Below are experts of layer 4 (counted from 0) of a mixture-of-experts language model. Rows are named router (the router's row for the expert) and show model dimensions 392-447. Each number is 50 + 12 x the weight over its row's rms, rounded and kept within 0 to 99.
After each expert's rows: "mostly gets" lists some tokens that are sent to it at least half of the time. This comes from a sample of Wikipedia text that the model never trained on.

# expert 1
router:48 40 42 51 49 38 43 63 63 50 48 43 37 64 44 64 53 50 56 59 59 37 73 46 62 72 51 47 54 60 46 46 52 68 65 34 72 25 41 45 48 58 40 49 51 59 41 39 36 41 56 54 64 25 76 39
mostly gets: "this ", "====", ", ", "However", "== ", "=="

# expert 3
router:68 43 37 57 27 61 39 48 43 60 79 47 42 67 83 58 27 31 48 32 35 48 59 62 37 51 48 56 43 53 41 80 35 34 53 44 38 49 45 45 47 49 29 37 41 40 46 63 55 55 50 36 40 37 77 29
mostly gets: "first ", "District ", "National ", "British ", "local ", "_{"

# expert 0
router:65 55 40 33 37 50 45 56 79 26 55 45 51 72 51 74 39 44 42 58 51 62 53 37 49 27 67 45 41 35 48 79 61 38 55 65 41 68 53 40 43 37 41 44 33 47 48 61 55 57 49 56 69 62 60 47
mostly gets: "Coordinates", "were ", "located ", "Genus", "been ", "Votes "

# expert 4
router:54 13 47 54 60 46 51 42 60 49 50 67 61 49 32 67 34 57 61 64 20 36 30 75 48 83 45 51 50 38 49 36 73 41 37 24 58 61 37 45 42 40 34 36 31 65 55 29 48 38 50 36 53 67 49 46
mostly gets: "until ", "since ", "27 ", "17 ", "28 ", "10 "

# expert 2
router:58 32 79 44 78 48 56 37 53 36 47 48 50 48 54 62 61 35 56 70 44 60 36 68 34 50 43 39 43 50 55 45 64 49 21 56 63 50 30 53 36 55 43 38 25 52 63 57 52 48 52 54 55 52 43 51
mostly gets: "David ", "Michael ", "Cup ", "USA ", "Peter ", "ley "

# expert 7
router:46 34 46 55 71 34 48 69 55 37 52 67 67 41 55 48 52 34 43 54 49 47 32 61 49 41 49 53 36 38 55 39 47 47 32 49 56 41 31 41 45 54 31 35 61 51 76 40 63 56 39 34 57 48 54 70
mostly gets: "who ", "which ", "support ", "because ", "that ", "worked "

# expert 5
router:63 68 34 39 43 30 40 63 56 27 31 67 58 43 61 52 51 47 34 35 69 74 66 44 64 57 57 39 40 31 57 49 46 29 61 38 54 63 54 48 36 75 57 58 37 74 51 47 48 46 61 45 55 56 57 62
mostly gets: "his ", "'", "(", "their ", "199", "193"

# expert 6
router:38 46 77 66 38 38 38 65 43 37 56 60 58 48 31 56 48 22 56 47 55 51 64 66 48 47 55 49 36 58 51 43 58 48 67 69 42 30 38 28 58 62 60 40 61 49 57 45 72 30 58 38 34 41 75 69
mostly gets: "Con", "dis", "Br", "Ex", "Fl", "Th"